{
  "balance_bias": true,
  "init_std_router": 0.0369,
  "norm_place": "out"
}
Below are experts of layer 6 (counted from 0) of a mixture-of-experts language model. Rows are named router (the router's row for the expert), gate (a neuron's input weights, with its number), up (a neuron's input weights, with its number) and show model dimensions 0-127. Each number is 128 + 24 x the weight over its row's rms, rounded and kept within 0 to 255. Numbers have three digits each.
After each expert's rows: "mostly gets" lists some tokens that are sent to it at least half of the time. This comes from a sample of Wikipedia text that the model never trained on.

# expert 15
router:089161136151128138157148147097097130141180131085076167115110117122145111122160142141113061138122165143163086129116134115140115080101082116148136128106120120110117120121136133092101148101159117104151116121138126140133108120181121099149108110134125133116132132132152101125071130147119106178099070115165115083145128111098145147165139156117124142167158104143091115148144116145125132111134
gate1:129150105133100151184128167108099122136185157097087155174117137161098101123139094184113141111147195138163104124127133141148114156142144097161100126138153097131119094151119112119108143138101109145151101145137121109139089119088135136149110088130116155156118113151142138150123094134078091143141127123116110082106108119102158153153145070135145151142150149119130110118107117147116130120118
up1:087119120125077120154139135145134150126119142114148107110124128094102119105135112128095120168167155123087127100128172133125154138122150112101100102148170095109114168090143102123105143099086162149075111153108118109154098107138141100071137115110127116129101132163127154135127168121139161107096105124115136136140142144109135131118114135069151095097100158092135118157121094137082151125175
gate2:079119128113157128171113103141137142131120090134112116126143147095123138106167090139082143139185142157132093090178126105120157171157122077140122164098170112120111114105127146137111124120123099060138145136080133155116072114106139130103129116133127144144110161142128164155137140090103133124097108155136095100112159153087106145125116127128147102140150116100151115138128139116130125113175
up2:114126137154177101173141118149135109071165129126137144142105122100121140151145095118105123146133160157123106116134118121136111134161110080092095123095110093129117120124174149122129127099175101133077154124105095136104087099155152167136121097131138102128119167122159130139138145161146136117111130125134093098178139117112103137181119127125125095100142172087133101123139138122069152122160
gate3:108139135161068120149121154130111130110109154102133159112153138134151073149134124102120138133143137134171184146064142145145104140136122159121124108133100137118132108149147175112126166138124149116126103100139109116167102097091137100119123119087126165123142149109090129126081159155120098135110131145079140151130150157185107091097122125108141137094103160168090117140135166124156111120133
up3:155113180104139112127156131146122141089125133143159136136115167121116086096103110136107068109126119101126124137125159103094102132140104135114127132133109107135115108116116131148122162145159164129161121135129102134060095134147152161075112111079135131138149114117126120140114166198120096162120096111137139152119136203142164116161131126102154112141143124165116155147146101139158107148143
mostly gets: "which ", "when ", "but ", "that ", "\", ", "\". "

# expert 30
router:121147127180145164146160128124102102128149133096086159130118104124146115133166151120079091155118153146175080129127107132113109081126109132139170101105127144125128074111113101115123114098150157130129132121107102121164122151164139141155127091132099139152118121147100128141069109158114112165125087117167162096123127105113136120164121166121108115133159125144077096135126087095115098140127
gate1:168144098145107127111155130081154096183148159170108151093119132163094131158168120133136110118120124167105134127150148108100121105123157163087161129095128116081137124178101134094132127119158108140174095146105157123130118141112071109166127116116123151118142126148160121089118144153093109148121101127145121156135115150072124088128127146073093113142112142148116118135103124125129130114146
up1:151139127181122105127132155130092107149114130155096134111124143143110169123168082132149136093099113167122153118130115086123126094137165128133158116146161092077139117132105147120124112136183094106142107133082173136156168122126083105150113128116148146108171161149152141117117127142119134143116129158147120159118091060131128081142085136109150126139140082115136101159123113140120149145148
gate2:105128159107163167122149143101104108168133112067123155146134110123155098134112123095139110152128095175150133154156182149142097141126132113157136135131113123103063108120189158085119120105120143111168098125119123148145121138164129129139122146167160127116113098115151131182108081133118150176110136130112119100136116091120156129122138111132128143136132131123106132147142091109098135079174
up2:126153117149089121144137159143138146123137138146121126114114146120144132137168153159129129111151134094134155106159098130125115110081103114050103121191111177130122167129103107127154152148141083149149136143164123094127099139179108121148162124118107132074080156140182107118136145105096125122149122151146118147108157128133116121149107128134155114092146093114121174118113120127143122174164
gate3:111147087115105137104170110139149072127096093128065161131173177132106162176127115141117124126132087155139118139143095112128181124088099130132121070104105153121144139128137108163142094158143123165154098149102143098109163131138115143159135091098136131132131144107149101124135154106122108112132147111142134133159093115119155150114158099101121132138082151166132134137120128167132129144154
up3:082168150114126114120120137109149121145118103119132106157140123101149153101105122134107145128119157153074157129146161126123106168101141138095140107125129162075156168120146134167149112104138081120132106120130117144100152137094135107145120121149118109111154132150125151127132168099129156096140165166111100094142153107119161180098147126142139109091080109109157157061114141098079120127144
mostly gets: "He ", "she ", "he ", "they ", "She ", "It "

# expert 22
router:115165101122143124095151135141114104151126132102115113111139131150151130129104131111107140152158142141088142146095147119148148086131110130121138114113123133125131120123161104154099152112129176116125130121162144147127131127127148150131150110151094141117107121131110113112010129112132126109072073115137156134138157116090166142127181107134112137153133130117054082142116143110128080105129
gate1:155168091185129165113121114147100142135122133117144124113165153134139150100111116145106136176175100104102149160125111070161152103133100129157110118099148068154128146188146104125157109086136178125134096118126120157140117129133150120135099120119135163133123146084127132139121131157053143110103133162140118103117146120124131123121162119139122148160155100115120134134150147145085102131119
up1:137131100113142124114133146118112130136070121136118074146097147170101127114163118123097170122098178139138183165107164120131141136123164127094094154115119107109101143131152136108133109176092161052145142135128121082142124139136156101164168123111125112109136132135158106164120146137143102139114157112108149140093127108111088094170097142139164148145107130131107133140091123100130139137109
gate2:154146087148144136138101111116106113129125051125131116131128081146123177131104133131097094130196153173126148088096144139122129079137148164109135118073146115109172138144118075107147122100128118147125124153119164109124084136106151153158155132141109171145153130073121108134130139129158119144132116096123150130147102139143123133151124132119127155095169119144140094110121137136103109090119
up2:115133141135153143148143123107124145134148140132151135113125102137122107107096100156166157137102091116141174111160085075124118145100129085146126150180089119117128066146141196144110139160095150108124093158124145140181123094117122125128148099122146117124151134146171107117116110095117142141119117149118150140054143141119133164095125162119127126105083151111136157154127118124123115163112
gate3:120148122137140061096140152130118108097098139106115097079113070158145110153099125076105113162086125072154131187097131120123120155156127135124148112102111118124130155184184095122122112136096137105137127096123095154118126123143136138143093141126148111119093140158144137129091133149158090127098168110124132134142154143140148121144169137103135135144142121123132093159136117143127095094116
up3:113124138130102136139182084109116141161117085105132140153102116131145087120140098141128189141141176146139127069105123107164137129096115116123152129161133156140166137134085133122115111161129132085138138112136134114107117125118130134172164112164142140140174115110120094156163104123117113147106133113121132131083150131124095138130116164170147129098084134175129126117155099187152131147171
mostly gets: "Com", "Personal ", "== ", "Pri", "Preceded ", "Genus"

# expert 24
router:138168126140092153147145109085118139079133127138116143099133125119134143125128127142089097135130132140077106129123153144126113117114102109153133120087158143112148122142103145119123163070105146111118158099145154103144143147132150074175117117091136161133097118140141121136007129129099118161141117119128126131134113113128111149136105179109121140148143088116082135134103138123166134115132
gate0:134147141154109099154112122151106143095155146104099115127118117185106108110155130153132088118127147164126132132156141163069111144142141135095130140111111120118152110116135095155151154079099122139103101148142101102081098121105075117131099142114134132159152117143110064113109136119126150127116134154138159072074117077103120139134124157134143116160111097099123122165114162102150145104139
up0:119140126141142145120083108147136109160114132126152130147081159164110132132147105138104103104083149143117126059124059155096163128107109115153140153151130120106142107118166121124143136123116099134122123141163143146128118161152126118119127126109121132128093093119110044119132146134112116107154138154166178091107118097108115142106125156112161136195112087096128122113128147152119136128093
gate1:111137149157078194102151141132141144145173104128141130112144137168139103122103116170079139127163130148128126093146126137111133087108142105100146139113167147075148111126133127110116155100141142144105134132124127116107163105117142121127156157142101148133113142133161099172102167159118077144136086133102163134095156119118120145165131168110154119113157094119105097175115135165120111163107
up1:128192099120130135098114145133148103139155091092077148102170108085170161168132125127126119129145111135114104145084135109148137115192140153154129115083109130163151075137134133106110142077133152151132139109154139119119147122159140143184158118107094125121157101155117107108087129145139141144132114091130119132170130110142087149126139143092169108140144147115114132154103128103126123116119
gate2:125134115151125153102170110095122151128131119139120153110114145149103090062162169114112113156149128092128119067170144090087134139078099112128132160096145119119161134174069130130136112131102144107133122153137135113128163120137120099147103123147100135096129119104121147095102111176150130147143116132142151126162148143174109121156139155084175148136144109082139124127141115118123137085114
up2:136122119117115102136121135098140115108179089167115181133136131078140120114146111137138142146124106140101134113094100158118145130150123144117098143128138136104137085134126164139134145126112176169121101123105191124107117105104118161145097077151129137079142140112113132155123161117128107153090166124180159170140170074122134126134161141144131143091114140149115164084154148101157116129133
mostly gets: "T", "St", "Sh", "Mc", "Bro", "San "

# expert 6
router:137144107108120156155124149069165120129168111110090125112127105144150134141109104132082110146154161183132129139098141098124135101108114102157169138122107124103130120157141114098115175081139145121130139131122144115144125154119107080165156093148098143141105121099109119122087106145115089172081081138110131131114112107117148111143147163080121139160154131124060131138134114142112143101131
gate1:087112097126195145122115132154180149147103162155092120159093125156120127136151112105126144105141071164124119136147158135095108166150124148156111137109133134112095110138094130117117108100115127110169168130153128119162154136136206134102128143117133123113078116121088158144124130122096117174155093127136147104121104107132152125114138176115139142124138134186100124136150151143134132108111
up1:157120136152099083124112104131086091097139081106138110124099110159115107108118139112116156136122145129126101127092143147157175113088154122095126100116136109122106134155094097147143130085130105116091157123163163174079101152132102127099130170132152126130131126133176142095136120108132165074124152160127086105154128156133119115120142119093160105114119171125164165140116112141155112099136
gate2:141136160148123147113161171125165075145137107110135094138138127104121114134099160136077129143105108108147101123118108125136117128088167071108160161171102116071112065129112174131100136171136170125123096147150157131141122104118111113150151112076112125163114138113130159118112118114156143129087121119146149122175114143117130135093124148111108103170135151163109130128157114111131102125130
up2:121146143161086129147143111158130116116117170166109131127082128095093145127113133107120141154112123111182078123154095134143134138123105091118098105153134136150103105122106122136104116145138153146115170162129092125118091145141221178135148180084108117130113159156123122153095101144111139127120134092170143104134117124108100150112153161151161152118127152124119154134125117133142128162113
gate3:142166108133129138136121148130127163112133108097139122100114113159120141133115097071141161104125122125159084112123188158177107148125160133146159134147125089108123109152144123113126156124131121118153158142131125150156091170134110150126134135097132173159131127111139097182118130116126093143099098122126137118197123088136118107086087160134124142146105149157120087158160106118096097088101
up3:133078098140163128131119119093118160065132089133148159095150133159106106104105105134153159123078141163091111077104155149160120147118135140123140135129122146088129110136148138127160154090143136089090157183133127150140137123110118132119116138082108144127166137132146162081131130133119116109143074147133097150130134152103128157102118122073126115151135147099144110137164148102114135089128
mostly gets: "this ", "the ", "these ", "The ", "their ", "many "

# expert 17
router:142083149135132124131104143119162094113185102127121133120122135164147148092134130132104147110143147138158071137111146121144151118130104128127131139078124134135120116136097104120106112110157121102149148162151124096139122107155118087142133094122123149125135160116159150102035120142126094116140069143156158119098110107136115135140168145111136144164164154117070126133148082150137099093134
gate1:097123148138124118114129101131118106104125108151111095116115135176143115111096135124102154142147148104160103119127135075143130106155081150114117105103129129113136112097096085107145127089100136121132134143108138106163135122220103081148135153166124132145138171103145113128118101099130118088146156138137120120116189141103156118163130120136122121128110157110130104183160120124167145149180
up1:109142071147143129087124117090127115123110124095173129140111145137102080089121146071094135120141154123086140114102125118166123148131136163147154128130080137104129150106121157162131149192159115185127158172109124127154111130159151111123128104107132155118085141129117112114135129153169134150125139096068115132133082105139134152104123120116121147121137130089124108106097133167103121108133
gate2:173131151119135088154125111097158106109167112111104105117088132128130110143171125128103124117157121132171131114070147116116134153133104168177129147161133133156115100085141122099089153113139121156128105157108127119134122136165119109162161138156136133099122155130104118130120092133113133095118113146148156145109135073169095160158175163130116114103163149106131105126166082145090131103155
up2:143119124122171145112134136136178144151144101143153138132121152152142107131147089131086120098151123137113152090143133105112206132148094124157117119146144143127127081100119079125075120144103118125134132136156151144113143129155166117175175127145111191123085144122126063103135131161119125125140120152095135153131143138180148113175131138139151127136164138133127134093121124086122132149152
gate3:140142152136107122105104131170171080104115118126123202145113121171120150114159139121094126118152145132130129128082133148130171132137131169075151131101097115103136109096059091129119120129156140128129123089163149126119158113099137094122120117112141113112138105148142097151122123135080104117159100156120102131105129106094131105118159104106095109131146139079087137086147103110147143128108
up3:167161104130102139128099133122144107138085130152169078156154132152158113124096169147092127119110112143119126111123086118168106110093139133130135170137122139085096141140133126156076091132131174116116107128147143118125126122145142126076068124069137115128157100116144158145145138130112092135124094115120118092131138143184155143075112141128167139156161122120106108145120147102140134157138
mostly gets: "pro", "However", "years", "al", "des", "pres"

# expert 20
router:128159096144122169134154116132126121124165128110096154129145113139144100089160146153086100163129149168151089131119066107129129097113108104136153111092118082125156096154113105116109139082172153119109141153114141144139139142152122117141140094101119109150107129126127125123091123131130133169115078114128147105113123127114149120108141130082129154121205122130052109145112093139108121113144
gate1:109127116155083150113111139131164147154132131151143099104116182114129096138153154144103129139110166135166113186117137159120099078104142149126116139110106064136144118168106136083136137114149158173136126117165104125136155156114120122159114120140142125095101083102121118134127131112119137172167138144126108120125101114140123094106107139118158151135086134189140089127095107104104133091099
up1:108123148129121150096156127115138130113110123134155104120106151158117141135124123100120117187150079132152131093163119107122179096079126106128144121171133135091114095138126087151089109138119102123130127114174115175156134118162111151114149081102169129102144122151158124082136054140110104150089128112140131155158132142150103147090147123152143132115104129101172156120125114093108115136122
gate2:123138087172096124128128135147129075142124091114122123108160158101117112153149125099116137138101119137183126172121090145128135088099145172143162162110080097113098125129115110153104129128167138156143126160061155116146127147140112149119129083142114129157075115168119121153122153146113140175130167133123118125135116100110114111180117110130103084126137118163137096128105096122120103125141
up2:111149085118127183097120140123142108118112099109136122164142159160132130094137123134125119130116146109168145149131105107097142146107103087163120149162120142121110150136158132181151136117113117143137112127152159129091152177152115129145138123178123139181120124163157115077136119101129141105114136158127120103132107148096139127104130075161126140088175154139107171165152067128112135156153
gate3:110132119146141137131124099143127136158131117145161107120150141126141112120169149111132118158132081145077129085208120117162130115118133113135115144055166101118150106122118113144136139091136124099113171114146130127160164143114080139095070155119159133148116111108124127142124142134096144154109064131163132129130144125109126145158141119100122151119181166138132105121127112073140116101103
up3:152126161096155136125142129166165073134100081108152097129148135155146133143146145119138127119121110115080130116152124156098084082136132110122101112079119131115120154074143135106138125126113135082122150103122116123163136148098095114096135135096141171163096102123077148125127099145145131116129158111147111095113196108105151126167167145135171119113153146153115145102126136098120113145101
mostly gets: "was ", "has ", "been ", "would ", "have ", "but "

# expert 19
router:157172108126134159131153157118107136154116098121107117141134133161177144134101133136128149137139164130135126112115161117159166140124130106126158096109116116165136120118148100130112131074158147123149105104133144130125129162162105092135155092088089139157121100139110112101034153097117100144095115110129089097150106105111111128125155148090133122117182142124077115145119097122145094114137
gate0:115133157132150159150107167097117125091142136104105127182152127129162152095135128110111122175138191115140100144126140141154110137113114117157131090109194108158136129166142064132159137084127120159151148125130132156164129119182083106145082118118151130123157097140111148126130134119115110092141106134094118114131150132131120111102134149122147118158135144136127121140104078080102146111094
up0:159105105115136149138067157142144159100156100124151106141121156094140120115137138109152153134122113146085111198148099124139135102160121099077113114160164110098118136114062153120121132172084120095135118135152113163169161115151139116125163156110123133139147162126138088137112119108119113151119119131140113121090102112123112168122128108120140132102117105132119088173184129119140155106116
gate1:178154113127096140117148176105112122180151147130109118133111185104119140152138088136130139148128152151139149134118120142178149140183130161126113095111179134141158141095155120144089112105150129164153097149145113135160159124162121144150134110110102110105133123129113098105104134105139137122117097178063149100149126122126109105157130144131125116118130143139114099146200087134138149148142
up1:119090108129129157119154124158146140173106180113107126159127141098104156088089117138135120131138091109145125135181116147110131152114135149155154115124144125102130122086134127100146111160105155113108123146143164131175123116149115124117149154139105173137173146152076120189098129139155123173135146122159160123103131121142102112125127115134137137086067131062097123163116106104120120134139
gate2:136148121138100164121164107127142125120149122108180101139101121123114110177146151151137126059112151127201099171153134138111145121102138062147113132142088143162173127149125154150125144100150157131157126106133069153086132127150141126136125103138140121118097120105115115143103132115089134120121088135136101114115161095102133134106121125094093113135154102131102163159121112136169103112131
up2:119123140165152112110149129084108098177118151147128133130119119142129132133126117110139153142128155119129081152147084091057158113114151103135178143132155120100135125168082125128124094141168130146123149138137091142134153123163144097116124116138070118101157141138174153148118109136155133123156171112077114122116120095102129066122119147100150133167100153119121149159125143140096148128154
mostly gets: "In ", "during ", "within ", "During ", "after ", "among "

# expert 23
router:140171177145122131139090133114121129147138123145072129105125137156145075110118157126086119128159130158140122139094134110105129085163084109129168109133158120124115108143143108140107145161159160108152128144124107103151149126139100093140128102113095115129130146113129114111030133141110097132103101134145145138102152123125121116121145124165147162131151083140062096088129134120102130146132
gate0:130137120126129143134132100064153192134128104133116164122105136178135124139167110129135129134131108137168110183121174147150187085143082123178105089141145149139134114153130119137104111156118095086149110117115145112141135109096124146150154110112078148087103144110083088104130161134110127133120110149116155149133106118114109157131109147143170140158145095098108155117126113144119136137118
up0:117117124146145155140129151156170144140138170120165158134096104121167127178039137154115099131185117137092166130143179113152108124120093145120145112135146174134080141124106139100135115130106128143121141096156128106108116126075139130153086143110126105112093137177092114150130145128133165122144148138143119111108141123124135110095140104123082127115125118107131111138152079091116128125148
gate1:109145156131132084153111134132127113138102159153172129096115141167135084139106117119091105171104129130103150126110145129116108089108129088127121116178122086140131143143151138137128123151112077070094126108109100103141129110156185132107152081118124106127114119127157138110116071156075145132154118140139120106139137128165115093171133157108106153137142117070123092115134124128093107130109
up1:070162104127107113151122147090155111085128144118167093088107140150106143172152202110147073110125141113078134149100133107089175126153124135119123135152159092128133119115122130158132120112113122120154145163100121115156133117120133134149125074113118101116099170096114123157126131163140130124125119147154136148100123115147127156174106158119111141121138102096133146090138157123078114134147
gate2:126138156154127133144185153123129102100154152128108076145070142158128128139101149121155119162141126154120102142119081097177129066100108131145140140154123164127118094108162112163110120149135099118109129114128132152124168124174141122120114117106174133153135143157141136139129111124122119131093117129092155125098149064153110135128166160136156130153113109163092140127146083148128099165147
up2:144144131172150133109150166119141075151169142138128153108087096107095088101151103156142092129095097115143159155115123153115086120127131115135131140178163136120157147121128168132113145151081097121151104136113127123127135112173111173126138149112184147091154098152126147121111120147124076100123112109111134128103166132124123135141086121135185134090118183137143120127148148115121142150137
mostly gets: "Con", "dis", "El", "In", "Wor", "′"

# expert 7
router:157172122091104123146156146090121109130154128122124125109105116159150123143157118139112108131101162161128097119110118104116142119114134103118150108095127114125140091148132078106118167081131132126111147127124126117135135122157121107145136116149114140143123127130109103131000119149106099144088085124124148122117148120124145140149163136113137154147164123127172107152116112135123083125097
gate0:112127168138113105134099162093139123089131134149112159126145102146161122078080057136150089124114143090106139130128121107157130132115126095148121118090098094123087140142116134117136148128142153115145111143151086124108174112173106119128129170104144083144133138164139130092130150138093124137116112134131175127127169141114128120178149125122162067083128132130146144132135117138093155108096
up0:125117083119172172099163168135107150111125110118169142102154116133128110152152139117118132175152104113109126060116130153153144142142133153132144098112142112101085138119132123113108108126093117181091136151148095165162081102119154134133130136136128105126071130124115148179118123120151150118091148129139134111129119128153125145123067105133118165148162096123129131146122100098080167123146
gate1:133166097142112086177094132132170121146135136114080115121089114122122119096070119116129128113169149148141148120118104086086134119111136159107128120111134160157111117074145095105150120093164090141155108130152120142127091122125108124164153119093153109171130120171108111150122168095105114144109124125117103142135096138101108158164143172142189131148132103135133121134148138100135130144158
up1:162152105109145121141120125099147159124128079137104178148140135177128146125128106109126140156105133122146123115107107083132165127116156141087130137096092085129106132131136095139110123124118146177160109132121148104124101195168138103159112119157124059133155156154113127102135166130100134112106152115089116099147163133160121150129132133154098126121154140129128098142140157067179116120130
gate2:143147082144074154147086113098139131128122134110114117102140076140134113130149130161149105091132136158148110154112103071113133173142137147109136156150139137124068142102098111142137178099125137109117128137130144129072154126100121127143141096124121167134128109116123134143155135143141124095109098117156153105098111129125140115156170122159097133084121163173146097132170140146083108176115
up2:091149163103160165115133109124105122139145098178133146141133142099147088131110156097099103130119151115115151140123155168142145107125114096151153141145086148175150115176117155136123130128134134098137103086133097116145059140141146138151147129159164088104150154169129151165103119105124158156092152165099114128123111102113153158102095103137147152121122136112126168102120145156165148116141
mostly gets: "| ", "=== ", "); ", "\n  ", "—; ", "Born"

# expert 31
router:120155133113143119134139156125159125157127089125124088084115128175149105097089107153106144145173166149153122110114132103137138091113115134165136087127145121145148114133138135135127126096157124135140137160124114123141143124118133108124158117122114105125131140124109104126010119094173090148146131095108178129123144141119119126090165158088122102147155126127095104125124123108128069107138
gate1:144159141100116124161104182118110117121134129079137169146167129167134125101103119167103135085108130145136116147124110173103129137100073102111117130123144144128152114111143133137151134151141098137162148127126114116102144135123132158170169173124139106170142121141173106093126130127186114125113129161108140098092139135143127131141172162100188086132135086082145105122129121141149127104144
up1:103134141132111111096149147135162156153098094163120175110158171142144103084146118158108119130099143132104145130143148162125151087123107132123088064119091091131083152092091130162109135098130148116123167151150165116141167161135121135122168094154138164146147106116114140122136155145113104113122117104117171122121186152154131107115146141170141113108155108141141151094136148152129142118114
gate2:161125084110096169147124102118178141088133091116127091126108153115170135134122127167115132169136131109110129136124154116154136137147148156145175125157163095156118145104165120107112122105129157106116127172136144095145176127113186134155178086133142094137183156167141136137128117122134076138145118147161164108126139125111109124126167168096119116127132160150118112124149114121121100147116
up2:138120106123098099169126107097141104185145139111095149111138169168088100161115139134139125133155097124150108089136127174165117114091080136182145158123122089163158139087099148110105149116083143128104088162127119141123161150162105127103156117160122152134133096118119147092146143120134157128126150118108117138158133107154109146131147175136158135112103142130114153102132081152120119130107
gate3:107114108149132101106109137102129155152130097117153082128140109143161108106133196097075134142108150112152078176096153151100097123094132144127158137108139197121144124143118159134159125118156128151146117129110127123165120157109135131142091097128121108126132149132115147151111123149157127122070136169099148131071135128131150143143142161101135088129131149141139104115116091188117108127128
up3:166096106099131143131166159113116069108149152136117116181097126091121157158163106133122124107129109147151103139139145108106137133124136095093097132139108131121146136128143151116123126151155131125106125133112155135132170129184131177155137172152126171111136115129132110091137123173166102136165133140087095104178105085121109155121137135109114124123132149123142104189110133131167172128165
mostly gets: "also", "See ", "Total", "Born", "Location", "Preceded "

# expert 18
router:148158144123118149142141122107158145120139102138108108117123105131105118110176157116090132166103144142106118138120123105122137116127132095122182099122155132117109124111135122132146113148138147129148149139119108125095134142157107088141150100132128153081092114104091122125008152169114115145125089129144147133106101092122140145148153128145155145146171125121067126147123117091105145108173
gate0:101122128121114141135131137122090152088071108121090145121114140126145130116132121113133110158098127100104145144145135104150116068204136163091117107096123106106109112114107134100074120117103104134135163133153140137097071114158113098146173108093131117186132153147130169102105125170132115132095133152128118158114119113131129162138171130149170125135109133138104120148116111084151155136126
up0:184135126120181091103107098105121079146116081137148119107142112094144147147129161120154151170089125136127112151140149153183145139122154120140138111123143135145088105089103192112110158124136140151115140127124141146140138138127121099133133125115146128165170123146142181161110132097083154189112094134103109120151112127141098124120138093169108118101122138118160118149133117135132102100164
gate1:125115203122101154140135153144119108125113091110110115110155119129113147158118105138133123135112152134102134131076126132137114145142129119158132128152095119145166135082145065144134124136133111152183105153096165066144100112183101123130162115128143102124132135141095069120130135166123137107092110112136086137098115111130158160117141160141140126126136161110109147109111074099098126124161
up1:121136140144133109076115146120117149150092091134090144086137142130142103126148119119112127199076140128122116067138100158127140112152147139136146136138155132137130129143135084132154128134122119127111132081110175093149133146123159114125157120139124153093141142093149154131118118152125086139159126123185178121096109148158150115123100137115154102162131130098123130140148101121043148116100
gate2:112132161149139128137144135107157137099137129082128115090143135136173139108116105158085148124145149112117134094171113097104163134129113102153092146173171126127123099102106120140123119134114115151120090123154126091110101154164138090141209086137137142136114132110150098128117105147151166115146105150194121129137137105126141142123143184132107096142143172127122148157109095145104129138167
up2:154134152160137154134180137161143116127102166117134102091091146168089112108088119165129112105132143106098157119128119142132137133143111150117129169122102130112088120121170144136104124090137081123120165150149116132110125116124191142131117120120115132153147084181135177123124121097082146126117112120175117130135144122145108117139107163128095163108119152175155144163136106125193127124104
mostly gets: "Mar", "An", "Car", "Bar", "Har", "Man"

# expert 3
router:152186131142124148111152138105134075112167106125101119139135119116142158148158146098117105144123150128142112156121135150137114115111170135178132090102120127127128104149134115119095163076130144118128148120143115136110136117127093117158110097133125104127162114124108129112006128119136124169084114108135124124145149102117117122113095124104128108137160131126055122112126138148097163138135
gate0:143136158139113128117110145128101125120154113135120152118104155105162168115149137099118117189116114120104143136150133133179131107137164062147121108129146133090127106142135082139081166102126122167138148098155166124100121118112111147147127119154148133062148115092096082150107139134109143163132115129139171112157086124123107123129143151133095105114145137139137147139066162115111138124182
up0:130119095153068126139096124157174133166110143159113118123119154159073122162095113144102104110144101124140130152139131107090117121122144148149148087121115148123155116143123145160175100168130143097128116129084134128133136107126121108129124140080126163118135119140105108102128162131100137097183103090133140093133136104134167091124103126183148099121152149123151070144138128081157154124125
gate1:122130179131142152096101111134137115115119095069105118149139153127135136131109140147078116097173108154108172106142104153149128089145104111064130091141171102111123098133162115122105176103157117120138153179157116127119111140126130158129166135127121129155139110134120121116129108142122066114120135171115135149097115159071137085129155172145150136139128105128108104157118128151140154136139
up1:172146152136117130128144127176144112113140201078099137137108106135162118158113089105127130093089118115128156172127141117089109127122083150131124084123122121127131132084111141133137130150130148132107157152156129181104120135104116126139073120126127134115167169119142130141123138187118134124089135146116086098156112147101170103099119141107090140163122125145085137150112149168124151121113
gate2:140156076163119154121159175135164109142128117170098125126144151110203127170097157169118141169123111102100116115144101158154118129104111106156140124136104138158134111164127145133120158114147135124133125105119148144135111147123175079133156083119131181109125131171146135148109156092134127172125092122140172120167137125150100095109139132149113141102123136142116135156176114124125095126137
up2:143151126189093136115160079128143081125173145117134140161101124091129174150134161108157117082134168123095141139121129121145108132121131130134119140145098121140078178129153130144102139110112176128124163119106179129098101116110159105150110120122140155132152177145128105170130121127087159152141139108167105152140148127119136130160096109140110104118180108150124128085114133103140161129137
mostly gets: "Ma", "Gu", "J", "Par", "Br", "Pal"

# expert 21
router:102162087172104141114089180108133119127161120126103130120111122120137123138110137128087111111139153157133140131100104107123154098104117151146137112116120128116158113130119086110141151116135132103150129142118125137151112123134139100157154103097086124128168125123143118127021123177113139155066103098132152122115135127139130105128088184099134135162167157105094102119123128137121170125106
gate1:160125106098147152151152111151117118117174152092113141135127135113123152120105165109119097130136110123140071144126179136151090129100101136142153117145140162111129148101125110133144112130150103087106136122123133132128106095121134147189115136116194142151099126115114124098127109122107121154144139112115156134078113138077169109159120129112131128166198137067098078142145102119119128159121
up1:100135097164127125159137127114110152166166124102127143142130119133152174138133151136134107128125124138090149065137122121122164104126173109144118109124167121167110093122155132121111141099103145107137123114179130151123140144108140103098128151132145162095116138093163091130138159065153127135175153107126131159102147106146115177162131074142106122109090130122126101132084160148094157111150
gate2:134156115146128113163097131095134139190122117144128160117108064098102121113129118127161118127153119128178076126126117120163167099113107155145141137066129159119108140078123129129153138139115146135132128129169101117128128127145167125141115103115135134109133113101135131166112129173104089163108136119107161099105141108118139121161128119119207103165142178087119152112156103145122129132136
up2:120115137174115102126117173096124134157161132091147152103153071120132174109125116111141135140132166140163122087114146139090153091108131127106109156093079136126128088105133135093129147136098187131103136120136083187098123163149123161157113111109102076105133160088181150160134130165132118164105127125131132124115108116092158132132139125119128116147115125127120083148138132119134142127132
gate3:105148123141108118131075099107128103169139092127091105097153132124121116151136130141116098121172107105141112170114127105125105130151119142080103165097160122098189098144147135130091192123147114135134095137157129127141140147148089134144141085161156119180128118121126135137136155168162149127106121095181160117097145138152112113161150164105108166130094145116113136119110132144103131117104
up3:092126143148207113119118092124126129108168139162104127143129130093115134136138123166122095147156140118158138148098122119091136106107120170104113142109106133130107131125100117133130106098117102140129122082094063084132071181125183161130110117171100141134156161155138152132125112156129185148092124125151156117154070129121127132126163150128139135116146129109134126118130141116113140126098
mostly gets: "F", "X", "Q", "W", "_{", "$"